Weights of a small mixture-of-experts language model, trained from scratch on English Wikipedia.
Size: 9 layers, width 128, 17.5M parameters.
Experts: 80 experts in each of 8 layers, a softmax router, a shared expert of 64 neurons.
Training: a variant of Muon for the experts, 6460 steps.
Below are experts of layer 3 (counted from 0) of a mixture-of-experts language model. Rows are named router (the router's row for the expert), gate (a neuron's input weights, with its number), up (a neuron's input weights, with its number) and show model dimensions 0-63. Each number is 128 + 32 x the weight over its row's rms, rounded and kept within 0 to 255. Numbers have three digits each.
After each expert's rows: a language model's description of what the expert responds to. This comes from a sample of Wikipedia text that the model never trained on.

# expert 26
router:181152077088155172077067144122159143089128164114113085120113098153175157170102163134128080181142135098136117126141163136110180101140097137135158199155138139110129122146179088096141102133132095
gate0:114163091126088150121090117092191148193147175085100222158154108128134169142118101116137121091135141096141118144090148145053152126094075111163128156142167120106124106093173121096096113100162146
up0:135117052138114104181040139143109143098122115104168147089156184088085104113134186130041157098117109081125099052138125096138098112103126149161181167074088113117110180178137130111110074125075116
gate1:128189139121111203101149105054096150155147102131129066124116098153161154126147097175126057104095112105143171125162103159132092134100133163079120104116116148124190120106144199086198150128076080
up1:148148154099101089103118153088173163181168067135137115125123174127124119114101143190101117118132160106101147098145137108176113131135149140070136073124124061163131154101090172122156099148067115
gate2:111087146136201144153086094104153145122118138085166121100116173100186143092153114118065139092171101145165070181161119117030080185142109189140147148064136118188134128100126098088107197095198102
up2:143163057071158166137148136150148137103120116116103175104145169112153113122112118118120140173110118180133206106161153126152164199140121200124163186155143127159082184101147113167155116154149112
gate3:188112119098099074097149119131186158161159132103139141155087097103122130145125140102141098109153112143183130174176135093134196102103076114099135172147158134176159074122127133120188120134090088
up3:133198095071087129109114181158118077122144120114177104182106129090141120115192111155136091106169130066110117104162121130117184131175198095141113055159124117118095172099120130118129082145150089
It responds to: Prepositions in, on, at, from, into and during that introduce places or dates, e.g. born on June 17, living in Tampa.

# expert 46
router:139128095073092118127129139096126151137217143088116074141136108103155171177109172141098103150130099068143128132099139073103128123190137161187149132129154099139083228097103135096131118158149118
gate0:132138164116132142140178100196195152080195075133113127083153126134116130137150177099116158158166154117125085126127118148134123126225159159181097148155122135168130125130094116086086142087096103
up0:125125106142146112115053149097098139100181123138138151181148130080120127132100045123158065079114124155147178119094130111089159120074116134083147073106151107073108164150070136132160071176149156
gate1:074135117095135143163155100144078134129116112100166127127134098122103067137083108116056100120201103134086057095143201105146145077165150107201148133075159096110106118154151155163092088168125122
up1:137107151160173105092165103131151057077117114170098146104196100117154126103113096087156110115123152155116151153090113153086156108154199106123109130135137091127115122185081153127141084148086111
gate2:185125145116204157122172096125168078196129124195099097154122101210109157087136134188150123094168116114174098124135182097118099142168156096059111138152137162132123165121132159129125132128091139
up2:146165178149209117085184114149141081197081112149164099098113114153082098165123107159137152071193157091090114108134118148139088131118126158120151150134156143122123159115157164099117099099067126
gate3:094164103123148163059169118097095154085113096159122145124118142165075139117164193087140173097162059107093085085091148063158143112201166150098136092117155090112094100120098144119148105124130144
up3:098094096128183091125116140086127136095083104134143095142148127124091151150142159113185124160146087068147127038109182123105141131167111145126126043175184101073112092136110151186142112103177154
It responds to: Commas ending a clause or list item after a word, and month names in dates, e.g. "the leader, the", "Apollo, Isaac,".

# expert 62
router:140118165109149120113083092161197160093167174161172103065119067132163135151113138108058133201226062118155134057136139153114115136141143153119112104096108117140100157107184198158185080170153111
gate0:125166158199148100147159180107094093151094197147136161122158140102112088100130097151118109088207131103133106150108124189158117138125150128109095115128159134157087124150063102095134152113127073
up0:119113122204118162136123082147092141094091143162091068134128099205137082101147063141154097128109142139185108157127173121111084079089115159108145127069201090117140120129123076154192092133143136
gate1:080093109080085134102183134143094136087103141145127146117107173130123077075109101104165119161066120117146096107095113061081163140105112121140070100158093059130153130134137117161115140143149166
up1:035118068109122109108142160173138080112106085139157172127131140104135104128065102157163151158066110076105107117127116087104174130091072089143062155129125066094142059182125117132110146146180133
gate2:097162154140125208118121111148108134114162169115150103174116135097154099122127155115137112108116151110181195072109107136104118093094095172058135150116189087142147085103154123125164072100109180
up2:120143113182080164130124163161098116140207179150103119172152168159098110090122107168153151100125104098159109131079153105114118076142116127064167120156083128123088024131120144193157096151118077
gate3:133111134095069126139139164125162119061165156130120158114101170119136103100103131086168131183085148076097161156095130135037167113113137169135108140097191087128165110083173149164093145109085156
up3:188100156130145142118096121121104196137125151140109099109121098157136106102230185093090099162109120098113100154203145179160150129131145118152088165115093101130174178143154141143151089147175157
It responds to: Word-final pieces s, e, es, ers before punctuation, especially infobox labels and places, e.g. Dates:, United States., bodies.

# expert 61
router:168154092087100122086100098116166167089165166119098092090101094164105169150082161113085095161165099088096140091115171123087113138166158169166098157106125089140106170095138140131147099168129100
gate0:131076094145166113082096115115095101163100188150091139136139069187118137121101129148126092139190130161153107132136143075133144114130144109140146162156142132061121174138110177076157108207131099
up0:136183213169172118123134148094088108106123150155114150103056109079077162144135098110115123097120141133158149111127034152109157142131198163119144115176135147099063152078150139123173105211125125
gate1:144171152102207128112134120105133129134109096149102139094106126071095156099122087129132162095166166076099172083144153193115158165127061129105112133107149142134141116119144131082067159133113218
up1:110128153088172048182179106183174172083140124081147086147106127104127118183174137045105147140147103134148158142062145150172093054139105158101186113140165160158142189140136112082102105160169127
gate2:106179170193081145128153177122125213123170160151159120104161095130101151122155135136140117144096117135105122081172130083124137151069125147131109143154156122148161160128172101107112157123123076
up2:182111131146139144108066105140085088104076126143157116097086111111130147104169127143120137161104118128170190137164144115155130137172176150112123099101118104119183176182132100120112128119183131
gate3:154174119121124160144113185159118078205143166162098128155172092160123122075078087116131100166130191119080131142129134168111145193152119191129131112164178173116128143095071138125121091152170070
up3:167096082126091151179127158121084113115084153104102109143104175176118149157136131133130106171145112194135131097138170171186137154121152077148158145180137156092127164088187125130127116125061097
It responds to: The year pieces 200 and 201 in dates and citations, and the words and, to, of, plus endings like -ism and -ement.

# expert 21
router:144135121099154109092143136178135124072167176111093098056100097143152130119105161107158128152138071132057075098179166130094094101150159139137129148074107141130138160033102144089101135146127103
gate12:137168147125169125124108213085191152110128164179143130105096143096092127201152108155176136086130101089122178104092089089191105135119151123096123108172126113120104152098124123101106125105140086
up12:145176098094147124127111151140157136115115149117088146140101121168118126209125195092155156066089129076053167068143104149166102073127115114130071126199122074095123125118121112129141120082103168
gate13:100084103110106135151142093155112128133110100129089067152068115198139116100162172134131127172139151104188123151073145138105103151199157104129091165138089105103099140158153112156123086137240121
up13:156094163129063161126132115158130131105218159073142141090131125140132123125120123153162138125168132126100075126128126156113194142140153104098176168137112128157154102122152089166141095184152138
gate14:091155151132173079137107167148147126177089171190130133081123122109138151148173165169129179138157117136098086119142155154142164133140147139153163099123152119084123138089164107103114115141133113
up14:185136142114099093096095167166133109164155071087112155080150130111181157134127167166091137109142143115093114130158156038180145099149101137161162135068077157080150154138126103137189092157115146
gate15:157093154136129096107121128086173086189131103140214131148128061133101151213126155134091167118110124140135110135150106096124134131151166210112124117176078177114083100114112100136134145054127162
up15:124075130150158102114106129088145123199067179103137137159162093127123105157122132142084185157096130121119143121208121032148112178100159127114168131058108117107130159165139100127181127117072169
It responds to: Short letter pairs like ap, ou, ay inside words, and accented or non-Latin bytes in pinyin, Chinese, Japanese or Thai text.

# expert 0
router:127072112082082109046047115104106137109185139141091108120110093144148174108020140156116131092154093105074128126147175087095138150116111121129091120080155135188110156152138168117126136147095092
gate0:132120136177161129115137190122079132141130159106111151094123110141076129146059136159169126113159172143120153119107139137173160189098130162117152096134105153148171133034111169144097111121111156
up0:127099131178093141140160141113064125115208176145098158108130072166162155104077105145187107114163112108086128084137170182143144132137132098148136125145074134179106107109118195104092116103160154
gate1:135111169129101127065117072135161144181126104150134082137120124117092151146038107144102139094149092126172130111101142110138129149090128171124094190128163095119110189190101148121173115185120139
up1:115156067114101188150109207096120130134097146140121109079129111158122149063135150150061055149146124105166110067149134115120100116162092108126177094144080143149131159100140087119070165100139165
gate2:120103142158109161098134102078129117152153101099091090096145068139129076137113131216111096155068131130127099144095142089135073159171162117161139082116075204081122188145114114128091083106101169
up2:200120134104236117134138121134117093199105099123164188164057134107152126138126092157163144069154157132142123106116143097139097149166150057095105186136123080113124137115122111166160093104132118
gate3:123078120105174144138131105080131126085091095082106150084120150127207155159135171123107094144105123163119125111154176118149068143122108166119076095090085140131097167155108098173094122114099124
up3:114096092124157110161129131134152148121092114091087140179136159182175101130135157170129167170145149191132072177134184150177155123153155165165117136100084160094064134167153121167097109110136085
It responds to: Opening pieces of proper names, often non-English, such as V, Al, el, Col, or accented bytes (VfB, Belleville, Mörbylånga).

# expert 22
router:168153090084100117087096095115167165089163164111098092086101093165104165151084161107084094161164104087096139090116174123086113134163157168168098159107127085142104171099140139125143098169131099
gate0:139104065131132056099096144123123133123113102176117131089138124182136082108142129139094085097149136167170109096061159069143135078157140126147118070097118167087117125055153149125144126126116159
up0:121109167174070153141096173053131128105058139136132198077172184141195117151087139141141132161170119097096122185166170085123122148148124115157185107150148074102144134069117107162129155143126128
gate1:150136101136061111149143122105098101077113168118140135115122118185130085145156167135069103111127119158134161084112070133149131095117129164148081096098161089162140149152099131188180154084146117
up1:115145155105118163137130073117059078063110141104130165085128147125086088126152108136161106110159187163149185190197082117133112096076142152144110106100131134147090159114143116088155115105159112
gate2:157125143121123137097146100141076154162144117154122101108073088185226129064123145106181155193126099120099132110120147133157062130182093104115161149069137140105073093153115097106093102132143097
up2:090094161095148172141130091151065072133114143114152130164102136096090146097167145075167089087143150143151154073124161159070150127083110096110103096153105148100136149105127089082190160194167143
gate3:185107121142132167131113102118130136076179100114115108162118169169145125133090040104073091158127148211147076100106112145137105087132165094130124145140191112142108098177135064117133153145097193
up3:056127161177100126083110128132111119115109156070119132097162111078161132138137186136151115150151111095177101149097119184124140111067115150062123136181118119042125148068141162124092092085133122
It responds to: Table pipes, commas and mid-word fragments in tables, lists, formulas, Cyrillic names and technical terms, e.g. bet(a), neigh(borhood), ter(mites).

# expert 44
router:146160097121148143067085120176156163118197165085108109151066144138100134135060105105088099160230168139033086111116147090114114149124126177187140121099127128103081151119156166148151140139117136
gate12:161138168117134223128096084152112127134116131098029105077115105147102171148106166132174099143116107107104164148140130126163087108132154129188123131115194122129159168117097153105159118110074116
up12:126125131116127156106139165130110150098130144194123045102092110139117129130231150134075092090097075116124145119155132118138121137163163115115088101134083138082108087135121103109100203109179143
gate13:117143110106086105099124153092197190134101134134142133107156178130120156075176124130078167134114123128133106135105159112139101124174183175090099131124107112111114126153092096141081086125151083
up13:143090084211172121113134142116083052100122097078126121173132135142078167100143074091075153190118103147126136135096183153158088135154131181161144169145164130165085085136099140100163171115128107
gate14:144147105094094137078097119154157172130136131136159174130167145073122133101089139146089115092092099083131133185098135106086169174136156084095068105148120116104120092120142186161136078131194115
up14:117184101091075083143137176110143128133128111080135132100167125138184140137079099120151105075066136055154115118097084111141145139117154092099110110147108154151145096114141133147161092180101101
gate15:101148125099143103122076082173109167148139158184177138163167149077114105131037074063133140096125087125152098120136167071124121141185110155133168180113175170074125146109158120137150121122078160
up15:120109177134130109152151124120145069112107096129117104126116166132149131135179097165141119151136112133102118071146111161175103071143196166126060161160117076119175071110121059151131109116165136
It responds to: Single consonants and short pieces c, b, f, ac, ob inside words, such as desc(endants), benef(it), accur(acy), Thrac(e).

# expert 54
router:144154103111124119094082079135177175077144147144151104123162118124161167129105149125114084149143161162163116121181165106089082123156104177194121157123147104148149149143122143111109127162126099
gate0:116133139163108103198091096123202149168170125096139073120191103080145150134145143099084142115139137114157120100124107127142112146165160154088164159136161127152158132154124133159187076073122176
up0:088151156095155136120116111065111125122126103132138112121100086210156082112137122080068127082097155100118135186171110122116106120125160148129113072139124123092135141165082166143078156096149085
gate1:132122094103110128152127084151116137179089155114110084120116086137172161103114055127139125082103110161164113062125112189122126123136148152160194157108154183160124153148190127099113143109149120
up1:181179133195085175136170104156129133217139153151146132150107092147052140119080142084135149141172112106174133158148093159155146102117114086138210065073158149131127126126103126103110088128125141
gate2:178154135123160174070081114112138182142105124072131153125119107127144147154134181155172171123029120122060119154106152110121102158160140099089104115119140059084117110150118100088117163130092160
up2:095148090117128172130165118126118138140072116096121140110111081190144095151121166137148169110068135175132132165147173115115093125104059118117167104102186152102108155137141098107154123173194168
gate3:090203140027096078135119121150167149083099142106140192149179163102108132128122145138134103139126137133156186101178157109126110127171110159069165138142167120109109184116157151094098141151166141
up3:175178105099094127131121107122128163128161083055120145126107189093128112166151102173161109148096158149126177125146062066129115068180209104095124113114150095167128102153148145119102113116138118
It responds to: Mainly as after known, served, such, also became, called, named, when, with, be.

# expert 28
router:161118122121106093080142101109167172135151155119156111146092143172134157126109143078057035130178118108076106069115135099105145158164162194120081183122144129133152197110178139094121086168100106
gate12:068120128108164107107103163113104162156087045145167106133091125141141141185130137075140117105114103159138112120179111158087119144179174158081061173163158066150156168142061140137100090104112184
up12:110112146180150111097107133132118144090138148165188134108130178092096097081076105143070150100152134195183123143120148165159062162113123162178141088140166174145117140091120142102168179071137068
gate13:094127071130179117131180123128174164134150155183113081093178131108178124161102102091092102107152177159146162090094133149073128145120129051168127171139146068127093129133067077100096093103127140
up13:150128134167137153111079111136156150128092121116131113120155149133158107133162182167149132167117152128125180180154184124154099093100170146112097082152040145115148167088127046142098143119116120
gate14:173169107116135111099096066100143113149117149151136164089124146118126130124060161199077128138113110186120149169107094169144119134177129131130104107130089145172126107160086139030128087158129150
up14:106137063160110140170110187124108125100068148108122099109046076119097162144156113076117085108194114089104147079103127112161130096132200157101140122111106179118170087107126156112120097114134116
gate15:127131110150110136105143175073074169157099120133138101149111093144095048159116119117069077148086126099154065151072163115141138133143127162074128113172159131174138145106141128096212160099154140
up15:115134126066128159175167104199149105090139170134075138100119113132136174131193143071170203158137103096148162133136128131183124134118114106138139114121193153092217151091170164150077120136148117
It responds to: Two-digit number pieces in tables, statistics, coordinates, scores and dates, e.g. 45 in 454, 52′55″, 50.41, March 21.

# expert 40
router:164128133107174165120131115129150120125160130095114107139119098100093168105084192098118067111130135129105159110115187115155188129177189135184106122142132081142116122153152174111183066162135148
gate0:198169127151145084087088148144161140149100157128120106122160089068150140078155169129143152100145108134171075162127162141167133102082098122123114078150152135152194131169149075140104139129145102
up0:119157170117129109098160080094180161169106133103165120159096113148097083124135089137155036100107148141110127162123058131169146155183145128132175093099100065118075171078125101074189083122182123
gate1:160160120130101137120129193163125092115122153148103092098068155144122100193124120153164152111124144088157091093134135098127090098104134109110050103083107108084188076111082159099143184193124117
up1:077118166212117100170158079105100142142093144204148111163160095085121167174153164141068149151161163151124118129134106139138159168128088145139141184133156147161111121124173080169136083102133153
gate2:142129076118135061086171118112123088155071103096168173094170079167142068132074096148116140146123137148153085159142114112100064154126181121139140096112107143025082109169126107148194127113080149
up2:129167074111174145063140104029123161108123105100177108148154165172143115195119129135124126080073117179129113135131155165121080149155127178157172123086153172111085113125146112112128072113117149
gate3:060069129160104124078084151118119119079153111106140098127235123156126134062113181071125103086153151112136106167181132172156116112138093072159132162158121161186061103138140080133117107141143111
up3:009144109130138157160138113090170042071130096189150100142118098120172158111126155174105119111113065138150098107093144173122082100137105174165188141132095114153146117133179148140126141127118082
It responds to: Auxiliary and linking verbs after subjects (was, is, were, has, had) plus adverbs and -ly endings like recently, also, very.

# expert 24
router:170153092082101115081100099116168166085164166112103084088098093169103168148086162109085094158169099089098131095116176121088115138164160170159102162106130086148107169100140140126142096163129093
gate0:129090096117116114091136130128164084147212137160152069159136025121127123134128129157186140145163124108135110125136146144165089105146068107179089089153122104079132145063087165097138071130104195
up0:056088101156126142128169108136126075134162125094135130063116136146047033169106195143147111104152134085099133154115148129092106151141109116144169096148060131114139167121151141165103126121144142
gate1:169112202080152131165125086146208116103174111127095084137147093074138105133110118126206117097104210169139169123135122109122123116089142166107095124121166149105163122071136125137128190156094065
up1:146086150128150140134143127117136123102211074113137135134124166151076138187134113122110091077077137095073128124141145082071120146051117132086088141176173120095152125135169150138151152111048144
gate2:118118137122131172112153166152080097152169169105163112106086153070167126066162173123080158104170171182116127113094125135113157071120141166094125080157150114097170175164131072147074085146113174
up2:169140203168140093106107157102123059146182086094126170075132129123094092151094119127131126078114155115143178161127146077141145118129171129116161109125162136050160117081121127162122186146108110
gate3:134128146155065147098175180151137176083118147077197107150128086101089085147114154107184154120122147120074097138087103147136136138168123156107142120118133119174064131164158140125138146177172133
up3:118107080169148109108115095159134166074109099130148129135085143133131129160143106126173123149128094137132113115139111096193200125181144112106144135060131181124170160195143150149155093094148103
It responds to: Word-final pieces like hon in Tikhonov, ese in Obese, nor in northern, plus cuneiform characters in sign lists.

# expert 37
router:171150091082101120086092099115168165088164167111097090086097092164103169147087163110088096160167105086099133092116172120086111136166157167162099157107126087142104169096141138129143098167128097
gate0:152126129119147152103140039136106120173174136166143111102106140093101103176149127166133147158134152137131107073127152095155094082163079077119186100095163040097140132109138128130169107165106054
up0:130128154127152126146114082152136122153160107147161139143094093239116116099126096090175113142065136194111128108080126182147162133154141121075144086160160104185139178118189047137147100105097079
gate1:172144110159098078152091116123168183153104137110138052104142140119098153107062135120148123150164115144112189174118159100143115120091157185187123197131156105165166119086104183140123085178140147
up1:099131107092137112169137140105154112128074167112097082164141127056144146140155113080088108147125092111129109080133145141130145064182102132132134138122129099089123204133188147151125130116171085
gate2:099160088120139138116203142106186139080072165119137121113166100107158169096167199137110187123108135172145150103067145123170183137156156166130094136097089166140086143141140068126087123162200138
up2:168134137166163151105073116147115125108171102119111126102176208058187098147125137076120134131099184132129123112111156097085094136120058098133153111143093120169116126115146164104137163130136148
gate3:106219098068119135126126077093175147165092107103102144132165181148172103152134159123156098146083105114129147155064171159076158099152158142132127099108082122100149096181131072079159107148143111
up3:113154116112176179120111113132078120145154136156124086138135122116108136115150087124167107144163126168134154143075115150135176155186098111027127124169144143127133128147121134119127144138183075
It responds to: First pieces of words or names, like c, s, sp, br, ou, in running name lists and prose, e.g. sp-eak, ins-tig-ated, Mi-h-o.

# expert 20
router:170151088084098116088098096117169163090166167109097093088102093164100171152083163109083095161168103088098135089118172121085115139168158169163100159105127087139104168094136137126142100166130103
gate0:081125136112069136151117170101115140099076150136169132105130112105133076073119137165142114159119103096120148144103103128103055117106115207121050147132077107155119181144139112145134093111168066
up0:190147152144135125133117085064115063151148153124144195062081142141168059164120134167102141161140139198144082126129157152094093154104175116041142102115149129103102134153128127097114133126147154
gate1:127045111087112184096100160179168163169158135129102144126125184125154102083080190158079135091157134116119125128126125159114094087142138144115061141146040138091138160111108143104110113137130133
up1:099188125133139068198125119174064142103126132123114135145107105158101108060116157135183147141158183106161096123138169108108102141104130078138109166116098131116144148090157140111098102168082096
gate2:172049085119128122155098110110135140112113119129073102091146128119082126197170090156098106114125146167091099146118077135214095125182121151121142158077147118165074147103148136149133126070127130
up2:090131180159191154109117150122142127143170080160139132135102129158144115151113179082172105129124193149088128131166095186073111139129137115155142165175149060128143120091090123134120176105176155
gate3:167136119076125137103142134128117096167137101130109104059098161141179092107115110095145117142125208153093085152108154068129056175129137114181095136138188142140096165170074123145078115097150121
up3:153120152167131145112161118144189112139133148082148153071034127184134128098098151075109090121122085073152131145103083112130113111141140158132093116149135125155123173105128120147143060095162121
It responds to: Scattered pieces like sing(le), En, orn, O, Th and It at word starts, often in lists, tables and sports results.

# expert 17
router:209125112114097150130119101173151161063162145148110118144151097187107158184093185132121132164152101064117155100140147084127163156199128185128079157148175124100096178120132111095117061137118143
gate0:099122102170118118159124159160144191138116096157105116070135159109137101082152110139073119105219138129187128094138153146144080143142131140189129129150186160131089123094100107095142170152131122
up0:152157193139148152130162098141111142067099153097150107114127166163133116134090161210039128112197179154148084091100122157179114098184091156118153152141130167088155077095122141160163116146155124
gate1:148101192183193167099153146111086109193114125123188084070089107133129116080128146159101141141101164110130101091069131105069159129145125102138150147115110051150109130106162153129116161138184172
up1:149121093163116102141168131143132094102124097140106160179136158136184145161181157147171089119097187096124134115122065083148143084132080128114137200182131138118095138185099154129121153119090141
gate2:061115124089150075130143137123142127149149124205157089106132199166197151164109130113119120104139130138129144088097085147105110152109162182096065138116067125210087167110140114114114105069120111
up2:138099192175089104094135128081080097135127148075140152111110129107092077129172098140151154106114112209164097168142086109102103134108106113135185068157073093162120150109068097180162147077119138
gate3:144164156130084116135155129181162041122192065161153104161180131130159162118111106104131107138105125171091078135196206172142145154129063082126088102098114104137144158146135108074139159130158091
up3:132163128165109166130109112120093170157075140065149186141127138059137116159115158166125085111152091012176153118099128095108131141119092203152165194135183127179143165113171142124079126100104163
It responds to: Space-ending number tokens that close a number in table cells and stats, such as 82, 23,951, the 3 in 2023 or 2-1.

# expert 29
router:202125131095118098124127056115129140107135154109118097109108088154141162166100193104128046194135091075092126114109145164090109114115106195124142148107109069136128137130123130115136114132145063
gate0:143099096138085183141114140168100138125120112116087106167101124121118079158155112153084156200173187082168090181139075153149111102142125081127155110139116150140098128148134079106191106126097077
up0:186103105130107153089098108168092129142118137105065163167113101140154083139166117152134139165177161067111089145143101134105149117141127074131125123122090202179101080104117118111178161121082090
gate1:123097110131091128171104137137106181090047076078161116141090125146139111124113134139091166172142113106162109116091126105160140104146109156150126189090137122090142100122112191104127158133146089
up1:165143175089146089136165137108157103140093176146172120142120157106215110166139072130125205124036148161165115171152143099100137116091117091110074117204179147147146104069177148138116131171139133
gate2:111082179066194120076141116080140137144147089154137131085164116115147126129164129121145125206110164112164148131131102087150094140128159162102123133145125173057104156143133167144136058104128164
up2:127155157146104113139088116158104173129144108092189119130101094097146146103124156118112112091068126119116128083138136148131175136092104113181153102125104192139146108168136136159130145111199140
gate3:083132093110175150144048130117161090143113101125144125141107128142092136098059104123152140115163129108136111183135157125117150117157112195108116154082089058076112104090100134103130139123150063
up3:116096151082158115138108128130154130105128074103117092197095142121154162130092095164141122155147114191076133181139071121136148118134132139091078175142167106092180105159099096110146123135107059
It responds to: Pipe separators between cells in Wikipedia tables, coming right after names, numbers or dates in sports, awards and election rows.

# expert 56
router:166151088086101113085095096117170167085165170114099093085099094167103163154082164111087098162166102087100139092110174121086114136168157168163097160111130088141104169098137138131139100166131100
gate0:106083090180110131137121103127113185095201128120105141200195131149135161219118176112135104164119138089155095159144142160134153056168106114167112177140151135156179141066147087120131083142133128
up0:083175055106180166102130143111112108110184110115132118102062124136119169084150143220114134067120166129101113136111125096105078120099114107119117134178104106196074091162208113167090077075132115
gate1:095128091161121168105120108158171140128042161137160107101121152125156152193141098089095133107184125077125126124136149098188177139159115179225112113128109129122098136116185143111132115160175175
up1:114170132078146102131160154105147114145119132101156128132135178158136128189188133163121104136124134128114159094077094153124081124162093146171125169107137087152109065088100126131140115097170191
gate2:171125169134150167146173118099135139126175059158090145121124117081148122091101146128052156119083116127135138123113169081085068089167110152122135133089131128108127144108104087117164151110106133
up2:125160131163146085097137127039150074160167106092121100102114082191125087118166102179183114149065129102135119125074137100141167087150064131133130122114048119138128135153145115080176162138117107
gate3:136151137116131120091133131132175128142118115133107071118120089182120159175104138185140111124051121121111126129118147111079086082088148115162169070114119066097122193105131112119127046111107179
up3:124078126133184077140165175173129159121102151163101113167099151116103128179145122128119140155087085152122116126120154143148148166178108093106083169109088049111146144154130108118075134130098094
It responds to: Numerals, ordinal endings and Jr. in tables, dates and biographies, e.g. 2010 in episode lists, 1st Duke, born 4 October.

# expert 23
router:161147100118090104118153088088175216112147142121132122093158122129149178171098139148093113168175079108103104143152140141106138152143123120143094098127174123113120179137130162059130128142159076
gate0:097130129110144142058123188182172170150175087095137135150096136082164097111098083121175109079150132118134174151141152112147138116162159135124093144179105138204115123143136140059086084161207151
up0:136105118160101129158140106140042104115059099094121037103148146140097141161159147116184116143078104081134128149104146125123139079129136113141199068135138142151146118098097115097148076104115152
gate1:169127053079131202106157134112148142135192175146118127108135139106106170150088151130105130151171163117199157124105126091173140066155120094144156059133119142106115139113173148186109155144129137
up1:144151122106112072050082148122171134148091105078180092134128110135124104127084106102109177069152124161111151163134184136169153117156189114172164099140131162129170191141134119178107122129114152
gate2:148170082125091127123070148129150128087146137114069129115123152202102173109153150147092144171113170095122146094102114106162129128168149099154114082110134058066131100083188133088130101075079083
up2:155125174141089164078157146111095149104151141161154082156125153115129148100116128180177084140137155086071121159137138154073145105163146130134090150113152097174198151081141134118093143130094118
gate3:131125073212101181091105104143109123112124181092132061120106119174150147108142130108048101109174125143153117131132103110129122144166123109115174131140182128105169138144093098140108160138184132
up3:112102151208129172089144168102079164087122152133173102168066101127129111106136122169074077094120155163142186156123124135169159125147106121099155154139089095191139099142129088174129161153199134
It responds to: Single vowels and short letter pieces inside words, often in foreign names and transliterations, like Kazakhstan, Ishaq, Rakovlje, Infraorder.

# expert 15
router:201144111030108114095076127132105153106128144060143122124102134129104155110123151139122059194148118130112155106114167100122088148148173207160141152132107135141058149129127197126166103117113140
gate0:139129192137137140081147200113088187150127140120073217138053131143155208133116149113121158097137132150096150121146112156097147106081090102090139184116164110182123137168140126144131097127094135
up0:162157152110201096114139123127118164147156114092164104121077147051118155108101145096129115112150122183085174096119162127146145114089092063128176201077106133166159148139195142165095167104137152
gate1:139129123111133080179146132142061131071124188098094156144113109069126138133090128098167106127169095083142165088159128126189141124131118148126124152068123121104081128128142095123125238109141164
up1:093082121063150083163090159113155156066133126056152147103117157118125120116130113148133078083205160155103070140111114125158150158139209107141113078220131095167100089145113175157128088127109155
gate2:131144181118153138146114162120114161151172161118119121134108118155147101137140101110040121120155142144112150128131129143103195201118126152153196037148140158121106074108136144147085116137119155
up2:176150111127129096111171125108129102108083111119131119126092125093127179141143144077175148184071162128150091165145055118133066089131135055118067176117129103095145121147131097105149150110154037
gate3:172132121152171146112154131099157104137134105159120116093090097177187116179171149171140159108115162116146096117091140155092149131141108084112169145150136097084142181158220085156128117185135123
up3:119155188145146113186129137097160133158104091153119103163105136069125109111143103122137120084094106060183121160118099179129126160141116071051166190133179100160175113177173153079092195130098120
It responds to: Prepositions, conjunctions and relative words in running prose, mostly to (according to, reason to), plus that, which, who, but, between.

# expert 34
router:168154089085103118084097096115165163087167164109101090087100092169107163150085164111083097157165102086102138089116173122086113132170155168169098158106130084139106164096137139125142099168129099
gate0:087162126089140130128094100103102150130174159207147058156154105138092149132166148128082141133128158123120142155159088162157111169158144147141148064209091130145114115097104100166186182195153095
up0:084103096111106121096105122147173099128142151141113200150164121156160076092152162115150106168091071152141164194110114138095081107147086125039114137106115107098164132171099137144057109099156068
gate1:149129104066158122122099073102122110152133145137127082140130178105152141119050164117101112124149183131150101200185136101145095155094134170189099142110071104069103119147149108111132142121130113
up1:168134113159080157097163110135136154088135132129097154077107171179145094115147131102098117131111163109192067166203080140101132091100128123149135111141118104135194096133176124099117115084055158
gate2:133114122167123085053038108082139100116065139123187115173128105102073181084088144173079110082152089117192135150116164118125177176080149142148145090136147134100138104137108153069127151112087096
up2:129116162150098145148102120110125131093126163139108105172102126121146111105107161103102031105204102136142106159119140114182089141131117089124076144138092168121102088098103144137159117099082171
gate3:157184111186132142146104141158128188108140108124114153122153220139161102064111170044122159200130106108088115114116129080110104184152139116152090077123119112103138110077116161186099137101113101
up3:079113125172078156080125148102125149092182164102107121160144103131158211141111159111157133133092140096141134151152088107163201146104109087101147162059148166178169057094146153102162058184157132
It responds to: Assorted word-start and plural pieces like dis, provid, writ, ves, ies, and German "und", mostly in biographical prose; little shared pattern.

# expert 52
router:126129142087117119084076114130201146137174136117087085082119140161141157163083175131110090096171143126067125079136144165081173124197131138110147098173153076098058173101109114173123141144070159
gate0:119089153171193079124130140127140178111163124104083155075105079130128172082106154146155083119103129145131121109122098107079083184159171155070110171093143156134137147124127134158135085136142149
up0:076224139131127141171053096129073166162151136091151068129159159061140102105198147155120202124104102127150176116130154134168137088152129178123101125079152086119158146063189113125141116149085080
gate1:181147090066098090116100125079132156156120145120160075124168148156081146114145151078070147085128111145143102095165129106103114120104111129125105136170116181116086165166129128164117180151128136
up1:062164173135141160084091142083142079137133178082120078095110116107089119165078120159140167184150122148156159163146119094152128163115097151098131153127114059111162132068136118107169102080085119
gate2:175145116112144108117117107182132166160170113051064147128151127164166207119159129114119052147103108103118153108112197096064199091203186078136087131099070145122153123100098112177119152142152150
up2:193148156170145186144141123142096125177105140104090148100182160112166177120173145140104142101137077129152164095105133089132159112097162132154114164156108179126153173071154124173175157129156158
gate3:169121083123147139162180080140104152085102157100112112070098126120122123148103129101117133146104172169151185176242174144117078125153134140210112158104152115125149160158075133169106129183114127
up3:135130153104159124125076153081214170155115069150117085120084143110161160144090139177103151092122124145093092082083083121157143154169110161081145167089188118130102174133147125100113124105064138
It responds to: Short consonant pieces inside words, mostly y, m, z, ch, ph, ov, e.g. Metz, Panzer, Army, Leptotyphlopidae.